From a checkpoint of a small mixture-of-experts model trained on Wikipedia.
Size: 14 layers, width 192, vocabulary 8192, 37.5M parameters.
Experts: 24 experts in each of 13 layers, 128 SwiGLU neurons an expert, 2 picks a token, a sigmoid router.
Below are experts of layer 2 (counted from 0) of a mixture-of-experts language model. Rows are named router (the router's row for the expert), gate (a neuron's input weights, with its number), up (a neuron's input weights, with its number) and show model dimensions 48-95. Each number is 500 + 50 x the weight over its row's rms, rounded and kept within 0 to 999. Numbers have three digits each.
After each expert's rows: a language model's description of what the expert responds to. This comes from a sample of Wikipedia text that the model never trained on.

# expert 19
router:581529535423502504600423446497463415514443454471494500550574492437560605482450597470442442444475657541466518465477532503460550532415440419546485
gate0:530441543433446498526487485463500435500506472451466517468449458547467488410540584475492444470479529487476474479527563452441564508525453455560491
up0:523485504465532508502532457468568537504441502474513583509554515592541463489533500479486534472475519460450602495457489611441538499625525443531563
gate1:472518518505475496558514412523531518467516380566484559508511600440507442492458512518590439505551470573501422448623517494452505612436449466506481
up1:478511540491469435518495406436482529469504528493377589597523544456436486494489493423527494437422387616451428505535495510577501525448516541434414
gate2:469521510570524457534468531461477552481453516568528502457426448478609555481429545492618551489462521562460499539525480503468468521485515483565467
up2:530517515523515455482457576459425479448513540535638530509467567446581565450478429394450479475534573453479471539461534395486481578542487576471507
gate3:521553406543534431584426491573460597560495479564522531468449508344495504532497546411565470502569521519438472459506651495495523549484452503489513
up3:517489538513405458578438573500484547502472522447499453420383479502573528538609543449489428509456541547548474441399515499556457571507428528565502
gate4:502520535509494523482577468487489527424450552493563484485535415467530526509501509514481490504433476499442545559587506422527521421556454486566578
up4:489523484470488571575443508451534469496507512472587444549561425456529489537433576535435514541532559585444537607550439505411550440489567501472518
gate5:565450527574516544594464480650517442502592469505487435477511524494482486527458544475510500515547486528406496483516528530498560449446479431551566
up5:571516505581469554534535470539524438425514451622500569405535573478468521504425505493593485501450426560449492484551592524427455524469468474516508
gate6:430478538396574485510465476564438519412537491437415474445515467470416524513565548504568532481542616548512526443584557548568591580566457436522444
up6:451498495628507526471501448553565523533376536601487553491522527514471590520515551462537543554409396496454424591477457471570457516519529548567463
gate7:495441546501441510509541481444486479585396362535491493501617477517558462504486511444588546544476454514476466521446470509455526445555457479463531
up7:453487518425551533466499532467488534472486499519506433541480477445516449545474478558547447519483485407550640495516406577376464426467459541542493
gate8:489495478453497499498491503403534514570431560492596458502433507569509462440568509511448479536488517481505546485429466451403559519549563513540521
up8:398484514469529548508555578494544442583483507519543364449576490488522437517486497438449468579571465442514486494448499541456485499486486521450522
gate9:494566566501527558471558515505510404432455507535482514509519527512495483580537583525523495624481557535556514535488533505435447566488552470596487
up9:525388531512561511382573521477502451605488426546487444476430460590513455478458518567480504368528469472431546499521438460518592441539455530448611
Location and time prepositions

# expert 12
router:438523552403507528556522486551476503604501527584474485517491488464429477562494554494424326482602495431523453478436508479523509655481482501590473
gate0:447542529504437583432556487412486518518543491553429501509546486440545516476546509532393428512514532506485521508506487514595597539521502456505503
up0:452445488497592580430536655546462497480483478548448490561547438502490548488512579462497438535478517545437462522515429568523521554536430482549581
gate1:466474467491507498553532445580540465501508470511497499502522508507404552577494515511520425472557592499527563486490512439563584538481574518480506
up1:473536455508442438438464572468535534524499448488486403614486518479568520526541510456537490446487548524562539518484401431419553484431441518490479
gate2:487527547491562531537452472529548532507560501519563504435507384588417444443579508399476503608541467442493544425579513493610466573507499484542529
up2:428412595565468513496526554502427494551528493473534538476492516510385510516484525518458493512510479485484401508402499476456468452463459509508445
gate3:514523436532554539486475567526510463487477565440538493578541513508461481533483504447471493514448450618434447536500540480499512567469540435473506
up3:554566513528507532412512536475444411495542535402566475462479537486501444507476543583458535507566485607513506485583460555476539460562513580464519
gate4:500514492568477473468482449529488472538424508472472537522567480574485461488554505502477614562507520502476507472546549457539542514503493512503533
up4:583513488430487439540561506576503538480515410456447491523464483490472558512537527527438525500590428473538428494473529492529427501510454481519516
gate5:449539568495457374511542555570477467438551535500566450475551501497387558536560524513503472487470467574533523528564494455472510423546556468431451
up5:535575509507560475462486499500517501481435476459483496498475520491508455441480637437496487438574528421566624507486459403494474474475517465513450
gate6:508551424517502508468395527458471480477429558499445440484367482481511488488541547559502429524496460436475569541467488606465526533599580520526566
up6:470392567558571560518490553482518427586362446474533462492537420434524502483559498527507507437466534523482490516481560460557436498499433548508524
gate7:514450520566474506612572512465480470492531496559469473505544534538533554506557478498502557416565506493509503440383531567476518500497449463411422
up7:448553467467489451490525382535561421532572506516559508461455512640556583500497413468507507412559536465490639555467543523539490508533536575540372
gate8:531455517567565425401478515555502499511457466501577550469439465507399520650461531493450384522495478540476451493515498590486411533513537494580519
up8:520565461529455520435404527422514531427534454441534526489518506476571454469496556475474537544500534495546576527524522423588419514468530500512511
gate9:505545476547541455451443512465476565408507507545505619430622497469547578503548556570430508488483446591409473504499512523541577547507406477514511
up9:464543487534455494550435527454581395497451464552576535512510432427502526470544573519543548551507444453499609506574576467484493470418605518467510
Function words, naming verbs

# expert 11
router:522552474482474509432527460530472488503469464585524552486446513415426477479538513450461517580532580470543517523443582543508535526483482488606393
gate0:490393558502395515478564514507473411593528504444440478457558570426518485499489457424451579543486506506562461472491592499502508566532474522500455
up0:599534547505439573519500571557544510455523486583547473538608536482444526488530522502491597509486592537457516454556541516576418563424547464458522
gate1:537444568523495466547467373469477502524448518442378477499539491407523498522507589473454432523512487548410435519472543479452621496504523586484438
up1:378481462511447523483465535453434415502472564509611508478449503420501551526548454507425494487454466500450576489476526518522525506479501469538595
gate2:625537601598580460519464519508460501528540509483509579482503551604434489475550532472511514509402512512575495458527529564496438434556492489456481
up2:443555484487457425569500526508474494420537459492487568451527493524490347438474503512498553601540608490475520574431522506567499575548517567536595
gate3:539401399592543513483453544520466531477530517466516581494535551480476520471511472514418508564444452408460497509459571524488513427451530436482434
up3:494494553527525433502478494544421382621468445567511500488530561498390510518486435455476507502390528431444527447475495497449467590508495572437396
gate4:513466457474469502437520549563486503555569507492530493400462481564554476419460514470453565534442519536520464582519384605544516494491400476516499
up4:563512452501599504507510457515483552451472525534484509573429541515340381496479586495496519540462516450460498450568459492485486590500452554588501
gate5:382513462481512419476583560473541459492528473492424491464552534526504499466486472446530502448449506601549518510471503558728483495501550549549473
up5:527519529493559469488545545515509555507529448511456544497506477489461554566442574454549519421506508552614461569441489601484440503496504456501460
gate6:508424557515523507522448516515475547607501575433532571545509485535529420499552416540422414489477476506431493576521550446486533509440461470465490
up6:376436481438389506528452521545535504486399427428487480533439403509472508538533530572492520583412447498508486492458460551546496539528510480492508
gate7:487437419489506472485463518546499485462471547506534484503568477484494522527478479528593563536601480474519495440490506492507514549480413464472474
up7:538544447515536479478459571505491411480516556525582446512434461526546519452422598576479505525536505561505567500584419466565475432588506617497518
gate8:567434533481464554495557465516459477471444594479384481414446591488509493546483529554482441477510473476510545463477527544567586559458420466514581
up8:399511517451576325482483476562502483509474412505630487458520510487545493457441448399507472513480531457488459593493511423519490517512536541426452
gate9:529542478412493571517461499420413518548490491480491523496380383442466492441480529529516546382531521445529557541516513524537484475560517477558388
up9:549463480507518598420497457495548471459517431521500565456477461568515410434509531540489464514606517505465585443491479525464476551460467505568521
List and table punctuation

# expert 14
router:440562497513402520511495532450461443528572487586564446470461521488543568537482615495386489484519487521539378491529463438535550490511450497509505
gate0:507430579559535459585464525531436518482470556517479480534485447468550450552541543485456488646555497480439474482466474471412516548448609535428494
up0:461380521448473501428492542592532559538476564583506472363425604445545552469532490496571440576534460580432437524475639491521535378528494528449519
gate1:489424619532522453554525390590545471638518529488453505517480503555534520579423430407508513460488446572450456549588536483509546520515399518518485
up1:492454609566500475474514526527475485459479457612572515361592433423493510506536494540513544498547505538483548522500537574522531511516534435510570
gate2:491490525446513374477508423441528555469597472539466511492496547540613475458459529472354463491544455453479487489413429494538581453571601516518460
up2:560409487665480496418476523545452496536498450506515358524529524477555408550488499575533515574430596444456532551555531516538523563523493445530507
gate3:482446561499494481572476427433464398601515450466457518534491517602424553525504491504508503464544478603545469552575514489496508573468495494480435
up3:535446584402500574444593572568533586509469372541531492561444537429494503494570481523556472565498546509464532500607462497470478457486404493548553
gate4:548527472481451453530682534589490518520565572451515483530457434441476536557522521484445413475517506472526457435528479478522467504573429617507512
up4:464511539549518556594621523545530550500531465517519474454535491534510564462492448436454537565540479519511350526630541528463570620483477512598537
gate5:485495475568489543544400561566542445495532558520560417536444455519475598573481543464528424474510530522493521443479486519468649404516517510432513
up5:512495515498486550481456435484563518430609530469586558489531405484518555567504481554504516560434575495474448493417509507540505560454462454426424
gate6:487552404537533585460439631530475471564581538529559525551519544470437550559420520514449447488506499432513469522483459516458507559574540542504510
up6:443593530572547545533505422534593509534477490448538522488598477483544455462535523534567467423476565543478509580520549535628532512537488378466507
gate7:472592522504532429420460507462491418458547492511463428448525467519553515469620512469416494519537489607469455562488542512574522539485524417454493
up7:565544523591528517511476456412461491520511536472558514523600539444506515503514580421580488499365531549462480516503507613503453480516543555639536
gate8:494434441508460456471490379571368550470460549549539528560524535421486484434465603475467476456585441532445397525525536453419543349591527501574496
up8:507450524398499541493462531497616518471412526412512516458478513518440494564548441489542563611485455594527566564532512521525461548469456524549504
gate9:444590495529426478470465537453484507498506485549493441568491505455466493445503619438463451438509574535542465523517484517425534512571407416537428
up9:468520504480458449469471478556474461583508477567487534602500506450499555493528499486535564572515548361557459525507495522430444512539478492550585
Inner syllable pieces

# expert 7
router:507549457467487600494490494497487535585491383446501507574592556522504515502486434506456458502545541480522509521526445526583552504473402557519543
gate0:457537490529508481449540536573393521561463502471478485501579528506490566567480453455515487425476493478488445484518526494490490544452446445429409
up0:533542499398462516477550505516476520497465515600525514482472496421424568489549535426569524464512563546478481486463534440529451514546382510443493
gate1:454527430509494553535511483452410460509528543492487490524546508552495576520540518507527453539530541457422515591459477526595454484480492483452538
up1:468522507483481541439476529453486443622536511419574567566563549514453588536587510450533587537423477493453413495490561447522488450403472494474549
gate2:482509534551603477544422471460478535528439427466441511426542511528507548558476512420421514488573532540432490527565444472542545492570410480512455
up2:495560527572484516449461556594492467438467469513507492528450518498546536562507597503617524546504529474569507514404418463482480468501565504468516
gate3:419542478579568520552480540494542530487507606357588556464471503489428525443478519439516443559465446495511524498477496520500523536490625581484564
up3:438586493538533527443474645431493501485550505507488502462525480485519414427469531522546576384550417534576533430457484554486542497524541463526416
gate4:556454443405515483511447457481449507567509591514478483531519536453447475553454512553527496470532401545576526452530480520436453485601608527467419
up4:502481528454571533446473542476477484488515562378494507478514570542479476428570547531509527477505540585508535545452498557523503479501418415482517
gate5:463504658577452512475598480475546492556538524540539527501477492524553496473421525431516532584489467480449531432482492531485524545492488550530523
up5:471547454470562523578473519486547525413486558502480540454519510468499515553542468452469478526516403540515499560562546483389550558509612438457420
gate6:388455494458471505602489477563468441531497425551599499546517514593484392472519578567495505510483521557495507502455534478506404549409498494433451
up6:499432473528406458561506545426455437501492546430509543506475450446406518472453574495437614575471498528452520543524537427473450468475581408493565
gate7:474463491564497541501449468499504494459441391501485583654593490457575483421476464465534435536566563549573478470354421549431497534470539515565500
up7:516519496540439511569565560490393472596543487515559477552392507434530516425465484562491475512428477502469520510515517564525564505537577456346530
gate8:499487404448458534563504536505546425571552513496510552628517535455475468607516533529505528501501537504590572553518557506527482560441477513556539
up8:501428432490479481531491467498516465623480458451435502520568464474531495511589548508531486422537489475564427561607512529452521447555488556498485
gate9:422507561524497510479538457539399449452409502498547485428446551543473478513541574418561495560488523566500491468574542504530551596483496479557492
up9:584614523491527551564521539539513432526424555505451457488493468524562579466600478522537486546529450472480448562528522502543496403514437420530519
Capital initials, name starts

# expert 1
router:560487549471491468548378477528520474500443533535520531390616498441556511458519578466504462536510590446498567507502481423597481434512561493537499
gate0:444547536501473435456421429597497596508500475439465537485565487545524417460453496578522538527545541458392548458585435482473522453532516371446504
up0:451502493484489480426540500482460546494427529476577538474470452451445498477560529548496490462540438462462504393522437521433521446584526366619515
gate1:410456464481569568461477549492508539431482499436525451503464474519410515471413528476440468540535470499443452473499493472517496500537471483552490
up1:481619420511502525391556484594500453471523485493557507478541414510539517502510485593587525485496488527540579515448454507592525467469507473477491
gate2:544545488464398547466476524602540490453417609551532440527533463513526518449360441577461490537502495383442464529518483550488558466470481418519524
up2:488541491494505555559522465476529525477497499553551562456471553484520477496428519527588437484470449495384414533502492555576508462501479508460636
gate3:535526533493407526487491548532490399499435525511478535439504470454412547476571565502568560561630539504401597474533518472549523496479437548407505
up3:580537545431552500552519469592505444565510555527447474545538592592506473488518579579427626462445550461514464466482554510493470478553543472515437
gate4:511495573492496388422402447564511525484471466524544453508615498531441438450513570585498472554467461492516507588486512520561546490509426502546455
up4:430515443662473575461548499520585553614503482514520531445626475581481514519506589445456499609431539523457500571487479522522483538621543525416544
gate5:581536533555458474469565488619542554543412562515430470499485455573506496545490445539421640456474517452547574485539509399470458459603513518502465
up5:452447495534487462481459499486540522483516488551454525525461549529525568479479494528468540608571462474515486437461442500512528474424432484504594
gate6:572457575471438507493438510571502485526456543470470531433467515523524509528429438573521556526465510540486654561566599533495484633569521489499568
up6:534476498406514481493411536571473560555447560430375530428410492540505588478495478605545477413467482554570504548558565506517488486552512459484465
gate7:494417476403424476437573529555500557502520592437570492437538442482489489512563449537532508581427475542440516534480479530572467490469512529449443
up7:594458383468511468520508429483688522500466513517563512612456467594493508549539508477570534481545497528481546496495536544486503490490418543474486
gate8:504497474429497610433491507629511555577508533585577427456500485379468485529559507457478447495500491503538560559478517391566551434493502548562533
up8:449505507484511576509450545548449457563531575516506509499428555456510491552484576440496576566425599514604509478578544521555504565510585410514440
gate9:519446510478530593466523528512571470520579477551402497543478435477628450476557561529456467513473472495464415480486569529651543531417499501545527
up9:558473508543496610463417537469536430552535504448503540611447518443480529435489513503520439422573459452518435508503486453558410482475540479598495
Dates, numbers, sports verbs

# expert 20
router:567509511439450486530512500510513415478489514428552439530507496459446489486594533476510443521513543508443426492367430418513337506503468491544498
gate0:535550495492424501500489391472496538443442554382478493494531429523479508571449451579466516475495516467477529465479527544630551591533454526553572
up0:505539563424515514501477519360554514506479470398446506464533500515389570437406464500497468453548525620484529497550591495471565459475535470485556
gate1:531461500505502533473472508476573571524503594500444483521602517506438395499500507519542470578569404459560418486515447524491518480468495534473451
up1:505488447460523396474420575482472481507608563551450492568582455476427451466523553519494416515516500458526447445501502468472430502496486521499542
gate2:553502515549498436576493501562415506536512503613423588526392486561510515513580491521580374447417477429582498475474531520516501422407557421500517
up2:523549547464558528441485445501462519556454518529639484467535574499482423412457510469611489476495536576474537554502568497487515566491573501559516
gate3:537519485563512476537472449535436461520412602461476516508463477458491477540528516468477558408430553535476461499439515547503616428489537415523485
up3:507490379479551467594459480500523457430485524589491457553441431515564511502577430528581544416513523463485519461426520517556558449477507549557546
gate4:570513513525530611573668491552595463565403540576431557506482496448577519512496501604556494464566476445516479457523569537498493540458517573453538
up4:548450556432469452416474468405469478447448456528501471535518511461385575527546479444492550584542414614462484482523485420417577435422592534482547
gate5:553602445461563516476519514498475463465398465428550525530501481516519453521576456620472448440538521512523388494517580564461431490462540488418448
up5:517479521518587491451540531470520515427535502493525563470484435467475441551454562536478454490473527526580559505572520515455466513471529610480573
gate6:458440520514483526509434444570570559534474533523555555515446474480419463457553528461488540539512444517496486431512525564455468428609489573554477
up6:599471521415567524539497433506559592561574539527510576481467487560551509455511446477505498434509510464418457520632443528495438475468551508499589
gate7:533464493605484505464537436500527482580508498428561595468471566582492470531411422528497519510570557451476457479434526477533485506585522449446477
up7:488523545561557595539500484526445525528581449494547465602445545426466482429457395505525470492566545507513441472541437503445569532601515552511449
gate8:476492488556506511476641382402552421434471582528449542515512452631436449482528479494457539453447530431466494440466608599490496533459530536449442
up8:505435548554465473470496472444373508464478558546450535486535551599428502526557491425433544486389467422523475485432468520571465513523464524478495
gate9:537555542518571457563593464558446545530508547489603445561518478469450539502595424448493472538552585549513499462492509397511512476540580410499431
up9:516494419467467511547545463530533471452538504529459526461526524527654488572495503417586533493515483534467519505512513503511583451562554432516505
Brackets and separators

# expert 2
router:558439481492471543589448552467443387549479477502576549469488469387465556504593442418428537488463564505460553370484499525634579491451522494532535
gate0:512437492514444495579391497534570532532491514543578457558529438428533512541481589474596513407483499571575551489512527495436523418555605578558497
up0:444481431559504506505470468482503411584473450525421583504537539510517557524567480461558535473482409581473483502519482471463443468509518568553497
gate1:525504462492471539512496497467506473483589400470405463662399404483580485567553498511538420483448514513535468464506513436482517486414458521489386
up1:593480540541571464571528495525609506446539459562470439491522476470521415538497533520557536422493493515560546573511555454487441512420472500514538
gate2:524547541505516548433436521530483452489435550453529467470544475540529426568436421534475497518448484509535494462404518413670578503481418472462570
up2:566464518487511560475603470495499540551435621505570485511456503480543467568498459595466502450397457409475480540470482570445548583524501457570475
gate3:505466509548518588418498398526472507487557457498458576509546517486515530451533553543437527512512514503512519477496596502482571522476496466439482
up3:440559478556456539457504514510483545536461529553496508502410542466539473487454449593428486510562486380492562511583447462518470486551415425449516
gate4:543495402494478567527533484582480466558510488440480554531501461485516520507469459467422575464449499449482592473461592450545528545529518559497546
up4:472530506566502493503464600564484515492419533465575470429534418574553527449529517542527488450543466477486540567526467466468500547566489492531472
gate5:523473521558548553576467574490447494491510430508534516628558461461445457468489529502547492492499470613546441505555514519557411527489368474562467
up5:509586536531492466532404451504484412518504570435570580467508586536580479571464455586547484442560584410444507608544510528447490490475475518484482
gate6:516554537617386514562552482531433489578379479525518446519401559592490515547448478536526477453569585415472468442455556529510580571507541564489427
up6:584519629486549540513460509527474554549517548537473500405509478539427500552422481425486548435496541525519461492544520423524556524514431540561491
gate7:545418528502424460496481442471424569421518437501594550479525475532511495517473534379512479583564523510494531515513471542545439419497449553462509
up7:521488543458455522564444520514423640489462598584495555501413428474585448465517492553574484580510482543470514505538433450477492589509465517426513
gate8:558506495543577539480447541448460442546561537467555470516588437539413471488616508453486515443570489465450532429541441521489456531514437478450386
up8:485532560543465489549484449485550531534521548464584563454482603546442422470531428451451493514553472521463464572484471513480614490490474476493544
gate9:561554546490516514536463445549523450569450474527467493585490428497492515466489476561515490606520577559445508408517488527601526490409496571474446
up9:569446529520511574405552510446511519571407467516514628499445529495486475481487485500389497472553436495502458581494404469482479524505488403527618
Digits in numbers

# expert 10
router:434509379469421543507528556447503549516607479468526497476522449527498530528583527518530570483555548516466445454514412510507488542448540452535484
gate0:429581536517461496464577513520458498513514451481501494505534442506462406501484355485598490374578515534477530501586439525441469491418540464509543
up0:547625439491433533461531464461506464496468411484517513447401477533573522555448493531546475470537530450548526558464458502455520467512573492571518
gate1:511448461585504471445536489499510488522511464461503507468527514513615528523618491466478539399380490516556428408489441434527550433514574472502458
up1:488381486617523464498484545478554491587516397502484494483515609472561443497590479406464506473500548547552448471459505491424483411521571447481428
gate2:473507477495522415520483476472484499461535539456634451627455512504522571537501475471469443433541447493498594541549529542419497421470593570495507
up2:560563512561430542501517567491515473495547530523523463491474567526524483428552528431584462518580426430525422496469508457452448490460492466516451
gate3:422521498451577522520609456476521555448543524481563455620521494514500468536464498504542515498540441480522507420449428539560468530569531381480396
up3:538469449532541479460591584482475540477482352550498464480565474502471515446475490588519499469481413363592624492484464496493485526514541512468455
gate4:537515484499546523478476497537492474529500487407512432484581483580456491523573496561492543475433605523497445501515483541474466528514437476516584
up4:601496525491511560491538524474498467378508461490516605492494463541508416543508457557501498503521528507501554416535551550588461570606515435534482
gate5:531476523477511509491435473403595475524427412520462487504461507465458483484471491552565524515513508401534577467573479488476432544467531463508521
up5:563483500434603524520503572451545348473463414481535570471576519449557493477539592518450523454486487485495387506459444532469490458491442510525435
gate6:487572470488491581494550483513565526504587418465528472513524443546473456593505589526437548477541430553470479362434451492497623467484502591507462
up6:427497537516548558555537470485493508499567501566479539625476557493511441533509492533427492508368494480474489547435496525560573475457517481607504
gate7:476527524576613488539513560487520493487523403459473470547594512491536520467537604448493521382594444512507441539514472477492520550527487486561525
up7:603406471538544430400496437460588575539593425435460567463539432522433554550573547474522483555574511490501488452436472409531460499434553508580440
gate8:515560475471527538443562527479526472499460550444459608447516495605463408494553567512439473528573503601435381465479509546514557535504476410513453
up8:450510603445545444533520508455491424518501463428450571489545455425504449477468502494521500504450604500540526502528455525434555453403410516511517
gate9:491449454435510564459646515497626511559497527519532427554488459542481535576453533564544531427471534395503516565477433501431446587426495494469397
up9:552478407507508637529541400434457508516483474514454495464606457444479544487503512534492433533581458554417504491476566411505501409528516544513542
Mid-word consonant pieces

# expert 16
router:500477507454469515523469472543438415571551502444584501533605502482420517535492490510502531526485497426539438500462463490470467575491490434545505
gate0:514409594543491485432559469563384559537478462512576464497555481473442448457509541483596500467525498488488529580519490555394429455460450573587417
up0:496571437546542482539520465424549585491678460442433463583486469558543474491484458534471523366528471448579529586490579486549530520569513569496477
gate1:448556522536433472519592497523463505568510554466509534495491440529488515579488480548436526467541490475484519467531581501400552581581476462439467
up1:409460435517544407450431545584399474443457476390503526515533466493458450530518497464512498512499456508509498495486515511476494472483575534538518
gate2:565578511546423431597501431477550507389445445416496559483497534542523521478545531541490627469436459404571550389542455507403412543507468503506455
up2:510613488568543560557448470561535492485362447537443500520555478535506548478450496508464448508491550544612583531540445425477578544410506468509582
gate3:540464670476456520578465549471569494533588512555509547538547477451488536506448421484465521536440425485488524413578540599481493573590454491561473
up3:469464381598552561450468442474505560540396530481510491545491571469425472439552560553474432549484470522501493533370390504493437584468550465486509
gate4:540539486540479443566577456530453422514520487478588582497523429445346502505466506486471543503494508444604466472475405587600449510557424477452553
up4:504485509577546474539513525526496545453513524433563483565463543460449415425554489594483556520482519557472478459600442503524539484450517510440452
gate5:463463537414517534490542517569473526514548529545418415568505445433529487496483504500422437546412472509524472446460486519419508499529496573566549
up5:469518583461422502462441562473457509570394514521489444475590588444484450586468484455523530435481585525527489506511339445488441510485486554463535
gate6:423584481553463446483508488556514473506455578592442564540438467515487458551423399392430496484439470468513475473556516431567529466473510483535467
up6:468480519439450444493431435439493511451472488485520420508519416583468538462443446410554568487580587484516500515594507551509501486431521426494515
gate7:485527557429557562534400343440496501511519491435500488466549500539574478501474537530413534519557456541543579472482494454505394525432408378466498
up7:521517498476513545545490432502475532435542494513498504538457537489500481508422553557464467529556409485478532584420523407489430498464479414527461
gate8:522562565587579527436433488561538426523518529466543583501522449502502438512395550529502528472487469579390513567499430556436475569498465492555526
up8:607464623487484573482527494462487491509521552469577476493503436382503521439493453527518638577400510507511462479502387509472616449437524616495444
gate9:499439577530520548524465527544469455514524512514463440448463546563420501490448509518471530554506463467488490383507509451531449531474584442553474
up9:430403446559421511573484476459448576475548504397486506545512478495539536500553479496525512519526476466609532527426488550595436486576453538517506
Word-final endings

# expert 9
router:419532558477430507531471444570481453554512470589543481459464476403462507522528553478525545537548500425462406528511456520485480567410582473571500
gate0:393546430431368493532519542604580518488464523486463429445508463464518476475540549492544525426405558474478542490459426461523415522461502379422517
up0:498525572468480551489589463661537525535500401521451483466626462446476449560458433522494482500395591539528420511587460473487551465534514454507433
gate1:549455482517557514510478367526542531506494529509538478515484612453513431599534576465487449491576409470590572534515483474385545489507469505581620
up1:503484561385475534613489573509502558521494532512510535482436537456488515544466487525502440569560528584524479514639431520629547455456408521463530
gate2:500488468509540550530524504532438461533462431430469472518520527506588419485448457471499520592623460544541458480464573580477542466522494482471396
up2:575424486429521404502573498496497475549534557564420489509475509487452559447553427580439514436481574487533560479500479494439510490532482502517440
gate3:462571635528462503488512493511528420489534518453501476488418483546481515500607547510521478554486490589479524430598393492479382517559546486557497
up3:539511471565469448477543518488512476541607463494530470484540482491488429427417443514539491566501517499581532516495639534487553507468417476655483
gate4:420499595447493486451455470478472420486541489536555537405584547435503531470452420572546515473489641496483463492568447500572533466515493535486548
up4:442430504428429522486384450514581462546571487494510541508510548367513496410562447544460525448495549488413468494561432531529501520563496509449477
gate5:492397495538539496495469503577348526558533495487475483502535538468516509435485576557455491514508468631492379444481445461454488476522501520580554
up5:489542496495508475431543537474432538487467456583527451498513411584567525544647442534458465534413565436444450514571542545534536516551409535478502
gate6:521569496495500455509516519509467479501414554470533440541587453503468469544494415498497537543438617587444596566479503496527520563489472444533532
up6:546448467470489525474443508564460462427488509577442440561486458540524562561509494525390533523507459530476550554532613563489431413468520570521558
gate7:438484573503532554361482452482443504476473496566567559538533449487478512622422480385541500439539521496455466445523520516421501541430499583477492
up7:438504497502490433560480469493548514505473479578517561563346519510433482516480462476548520495497485465487568508420474451479535515471438494466527
gate8:617427509518571491495499498494501490467489412483451558519509480517471515458478461473454580624463490461496498485549516429566586571484510412491481
up8:540476448503507485469477496465521479531528446543486544493525480400538562539532562530482542471421449443516463493573554486505488545441474536630564
gate9:530486509454563420538541511541427534498563510475566486504599601546505476538482538491570524521493516544474564472542469550455615472495513497466552
up9:470470468544464472473509433390505428491524500568465414517421476453528489532604548553496524498555508463465434509465549534537527610476413482516452
Word-ending suffixes, verbs

# expert 8
router:458538449502463488602581491559509472508551437494475430539606459416457507515597479434497503516528512470548559550465540463450466566466490580596466
gate0:372529526472548422481468469470506483488434477513505505512519569422492497493521518526550489436513534522486532533554523523562484466420432539533559
up0:523451527464445561490545545500584519520381469479465513515546485508515521503464468483542497508467584500562464560440499462434487522507402506493426
gate1:465590495454510376525503489505560389526556463532483573495474515468517397491563528461401430457554534458488467440490416483521545480531481483476518
up1:614578452502544378470382524401531528509414544505510493530471455591521551490528474557548458509461531440491445500527532525450530476486487538439446
gate2:421489432487438466486450504502499496435522524556466442447566502495511418554472533533495543444528552451520556517497494563460477522485465489534439
up2:546493495475498541404527455493589455544443543462458622499462436515573479514549509526521584520494448516407497510531516480483530453457431524444525
gate3:485465418441430477482587398556543570428450447566424472585544408480531481541454461512597522454505598549484479467523516474533504570471491535498563
up3:529546535538573478482472364388518474519583507445471461413466543480505517512558473460598494512579538523542429536510476435513487500458525542533547
gate4:446456431486517689518568461530459410494544479548542562451477470521463475455512504470543382539422445493472551557508574551419465517524559462596454
up4:476529451540478575601616561538521538531503501488544582519556551522496519485546524515527504509479419493430435446552558489445522556482472476501524
gate5:434453572448454463544440569450455439468542460534422404512474510516545450510500486563459508503541517507560516547530516560560544488543426559508351
up5:487493499476487519422466459584440534539426454568517443428506444443474517508500496568577411525581514487505455537541555528581500407422497477410561
gate6:485446501532481479432567586558560389580492438562510536466519487447530503450458555503407485513444544509495485458505545434433553474435372532538460
up6:459418437480509481545496396512541399527555457457564564555505502585444559520461544482398447576477444460439546491376475472518492484574514440489474
gate7:492517495478461528612530485545514480491486404529415496535590501376506546575486487440489546451509519486501482496595494564590534524345525452459580
up7:511571476513459485597553616524575499493513524545484513511623546529398493573582479533496570549487514489569569466493504503504503436472507571508541
gate8:582471580526473545467440472451572490480470532454473494609429584400507472427429361516481475562460547501527436506545505482499488509426507476468505
up8:534487447616561416393513413457527618401554445485448549336476424464500517491444451514490446519589467592452505380423445491451477558504578503544512
gate9:426597497503406502471642481481425468470493496455526440498560506451410432472561428553417507493487451560501542402562584480503510478492521468479485
up9:472491513521418470480503457406467556447469514493486525484528536429539552425611359530398405480499466452508466456508537498456550497442483517544552
Possessives, determiners, closing brackets